From a checkpoint of a small mixture-of-experts model trained on Wikipedia.
Size: width 192, vocabulary 4096, 30.2M parameters.
Experts: 32 experts in each of 9 layers, 2 picks a token, a softmax router, a shared expert of 128 neurons.
Training: 271M tokens, 5716 steps.
Below are experts of layer 5 (counted from 0) of a mixture-of-experts language model. Rows are named down (a neuron's output weights, with its number) and show model dimensions 0-191. Each number is 128 + 32 x the weight over its row's rms, rounded and kept within 0 to 255. Numbers have three digits each.
Before each expert's rows: a language model's description of what the expert responds to. This comes from a sample of Wikipedia text that the model never trained on.

# expert 20
It responds to: Section heading markers. Closing == and === of wiki section headings like History and Career, plus first characters after line breaks.
down0:152160117153126154135184134139104131106094178120139161136118158207087083143155180155156151102124130086112134168163100129122116133118148119076090148137150119184138101060129032085111213107176133140137099102157162152103139166148151038142109116104147120109139124067184097109181110103160148215067152135121077138112131168168103101126115123163142193156132151112147076159135107117113125164171167122148143077107117192133154127132125082149125071085149128159177112188135128111143127118135148157120133139170110131170219127092125186153147135132071106137116097104138156171089081139133130090

# expert 12
It responds to: Commas and clause links. Commas after words or thousands digits in numbers (4,600; $34,286), and clause-linking words like when, where, if.
down0:139108131136030065117135133205149160112136152080120141190150096181107153165149100132129073120105145124152129087152169129136145125102143099113134120129186140071133145116175146146057162143143098199097175105134148128133106100117136080039150134092090085098089090130092142123107142153176062208101131149105111200114141166113062104094116126097129139109103100145060122153104172126113156085134133123104159089141117172132139152124083123070192148095109107127118174157076083174128125147068153135152124155109113123156121134121082206148153148109153100111205129161119133118099116127119106117

# expert 11
It responds to: Short-onset word pieces. Second pieces after one or two opening letters, in common words and foreign names, such as k-it-chen, t-ight, Mah-m-ud, o-v-ulation.
down1:176143152100078146154133138065146119131110196120112128103124162155114156105138123199143155124111155087122141130173140173144109098157073110163184096139089152099120101128119155142174176112155111119146041075185081150169114103132107156112143181152110125122081101075152151133065159133095167148134153143160180064141215100141094152176095122152079149110130146088122143128196129085158115106126112135167161100123140178131114134128134126172086145128160086189152161142159100143106140181179072054149131095127117141115138107103121136085106118164082142077128103125133201122156144213144162162

# expert 13
It responds to: Word after determiner. Noun or adjective right after "the", "a" or "an", such as first, same, there, order, Year, theorem.
down0:110184129134130159090152176116099135140141147083071158152161174082137111191144152101149143138163173148092101132078131168151077159186133175156124144076187129146172074116112215149150078147133138114151096103161128166116096144122106126078121114125098114130134138159161121175191177065140151067206138135167077182124136146104122160147087130135126108130113159108169105083108107089159148077150151114183080188181096106172119181137162097096146126187156108151126110105116165137101132140103123159136128134148095196075120155120155102084112116155146087128115134077141097151095212088115121123

# expert 2
It responds to: Mid-word name pieces. Inner pieces of proper names and place names, often foreign, such as Yok-oh-ama, Hung-ar-ian, Fey-en-oord, Batang-as.
down1:115098195059151150092129107113106105106135082126141126143102128157161198075134154148112125167118157161129124146111129112110119172105117109162159074094125160147139074150111128135117136074129126147165111062050114155105073145121151108090117090056096079171134135110139097161124066136089146117093116154060130140128162152102111138111134176105150125154058108123141175165112136184153140172088078144110182139127159101190080138134121171123122148089122113073101158100084083086081133121128090119137121119137158096054116077133203065182113157139133112165057074141083118119114122177080114130

# expert 30
It responds to: Word-ending pieces after stems. Final pieces completing a word after a stem, especially after fl or l, such as fit-ted, garn-ered, st-em-s, fl-ut-tering.
down0:146153129169102094133138124176168148082112076160122078139170105152168173157126158153187093163105141098122150114101136109133097141113096172138126133172108123133143136053127156082073160073152036151184123111166174123136106112070170138182099122131096176152156171129180190087200089170138115115129167181127133128121106105106097122101124128108131116222113104137137132107112178102133112147125105152124150167137106104144133128163098180032142176114151123126103107091088058134172089118149193157120134151163166120113122162115095076125091164166054123125158105105130146128123165135159083139

# expert 6
It responds to: Mid-word Latinate fragments. Middle pieces of split Latinate words after prefixes like con, ex, dep, for example con-ven-ed, res-ol-ution, con-duct-s.
down2:133114155081106094121161158108141070136187226137132181113129087129072162115115091111126070095127155060110175157167142131101084157112160111165166187087122107123139130102100052090119116146131127129139153200086076123166148108152124093127188165162145110165121115118133073142139074097104150121101121124091163156148107129074111144123129172101119091150143099103077158138082075125038166154104170139182139139128147158099172110115074112143110110095122079094099089140141104126112133106173111093178131119133073097119122142084112122183102126170048134139160126155181152110106137096104182101

# expert 27
It responds to: Sentence-ending punctuation. Periods, line breaks and closing quotes ending sentences, especially word-final pieces like ers., ing., in plot summaries.
down0:110120140154130083141161153117086137150200087142087103133114148127155210189149070107128139104137132165140090130102117121126152187169109144145140144140134091141068077175127074164118123080147135079096087085057138162116092113141204123096121121149134152075132163209134094114144086153117111095112118163145153130081128116104044099086139120138070153163117128154133105089150105108142149113088167137118122246178170168099084123153124138087109086134142120147118087109117097107143095104197118133144110087108123108145092183154140142123076204141139111144177108124112163086147163140114172105

# expert 22
It responds to: Mid-word pieces in compounds. Second or inner pieces of compounds and words like -ock, -ath, -ound, own, head, field, water, often in sports tables.
down1:092148174162108173135140080103176094193123133128093116134156129094111125114139141195128053119120138091112200185136149082146144142139081094101138193163057100136080082108139121117154095141105070135091127125121142144111157077137127125174135091118105122135156167079202122157158049093131118165108140137131120139067165187128120137061131105157147113153144108115137146179140117121086133129165162173161071152176065156066088100156161116128142160131037135137122094135106132114067133076138122126121176104134166115133163069094109109096110081173087145110164095159147113185112140116106113136

# expert 25
It responds to: Personal names and credits. Surnames, initials, commas, ampersands and semicolons in credit lists and name sequences, such as McC, Smith, "&", "Randall,".
down1:140077142131148116193152163159150158164063133153087198086141098116190084048104108156093127060127171086177183130117121101083151130133086137126099165136100108156089137103141133134120165106109139097124145159119143149143135154088089141104088153106153173126090048150138123060119149095164120098140088134128146120063127145124042094095117128179134100090104110114180145171155117144124080145153107127054091153165157196084175127090136163128121138208149050156123142185124150160107112133130106150095094130116104097096140121113106146151082106127106175081095139102099135075133161110121133109

# expert 14
It responds to: Name pieces after capital. Pieces right after a capital initial in names and words, such as P-ed-er, P-ad-res, N-anc-y, D-al-matia.
down0:104151075097116104147114112095184078136204083139101122129177155133114091072149123144078121133084097101106139161148185145115035108111129126112161116142141176139138091140107110132096179150101191132133103151114149127179147104130123188132148135130132127182120145091153192138118100208106127166112162181100084140183135156129126199126100135164139077160154122118108163135108149098153147137115106159126130150129182125087114110142054130159133093090142167144179102137185131099133152138168130102185093124105100069140126063092149145126059124174158086175106202153109152114142109161051127081

# expert 0
It responds to: Infobox and table separators. Table cell bars, colons after database labels in gene infoboxes, and clause-opening words like In, When, After, and.
down0:120203157079135133126144105151103094087169150180090142075097107141129170089114119051147103142106118106133087129137088120109170165131183116120142138097115106169118133129145160124142135086104112139054143121130170100147129149133072112077094089142133156154216164155073156139108128205111152147135158145092140122105148149112123133145071140124159151136134087104200088148052173153105176129112083128130155130148098107163147132121124146228135149114090131099127099158112115130090102142109082115160099052126151173164106066111123190125136097065090083107145115136060106128106151166070185143

# expert 17
It responds to: Latinate stem pieces. Middle stem pieces of Latinate or technical words before suffixes like -ation, such as precip-it-ation, episcop-al, academ-ic, app-lic-ation.
down1:161188120155111136128119146129126151143149123098155128149132154151121130160125110130105082192143146208086199095118183157076119107106112163186099095157159122117179151220160159139124104080095108129085154130113100134199102102137177064137113112113140082154057114108103069116173123145158148152123118117076118099106141135124168091128050133113091130143078162163123165058093144110137107129098073150146126132126143170121135036127127176112070108111135112073166094080102093107127142154084125082110126131086137158145133086077156152127145153099071096194127141139116167082088147125126169108

# expert 1
It responds to: Word-ending suffix pieces. Final pieces completing words and names, such as -ly, -ure, -ically, -burg, -ney, and curric-ul-um, often followed by a comma or "of".
down0:152154133085138123155098102131131145179108090165146080108122098117090131146116060146099195117169135144143094095174139134214114170145094140074142127063115123148117103085126157135172131160158195086090116181114174120137133136164177090134098131136172059123193094181178093132137119116156134068153113138120121107146110117153098137113175145095117165112111105123119161177122164164110109151146159147147144189109092132099127130179104136063141116147129175150107138119146163112135094134109150099154068070194096098090173131084159107130068148171102118179172155129144161122091183042071157103

# expert 31
It responds to: Early pieces of names. Second piece of capitalised words and names after an initial letter, such as B-er-lin, B-er-yl, S-uk-umari, and table pipes.
down0:142177138123103109088134191025147102113136132105158091141110137113151156113167156126120099125086185137138127179094123089072100126136112160101145091081190208171143172134157079107109148146101077158130096174120140137126090150129093154142069084102152111129096185101126188161189184098141125112141135112124112149149174171103133128172087144129114078176142170077146146072151158103130139046159127102155129083068128112146122173172147157127115144055108120053093109132117129185112098132092154091163123165096156130116076147108121159095075177160133121146078163092121110101140133136137134130

# expert 4
It responds to: Quantity words, table cells. Number words and quantifiers like two, three, some, many, several, often after "in", plus table pipes, mostly in sports results.
down0:164144141171103184128095085145089113147111137104061122127102139152171137162092095076180149157150153153161167082115179169135097121182130098140152130140092123183171083190136122120173136147100142118109135091102164160131152113096111076152106151119120131140169027100116119110102151120082149125157090164108126058135152115108162167184093149123172095180116138037091175120177127148149126123061125115155078088125120211115145128105186120143135103089128123144064141133114123094139147125098158122085140074165122131090118167096177086124164126174134121093097139100138121116097161055163167084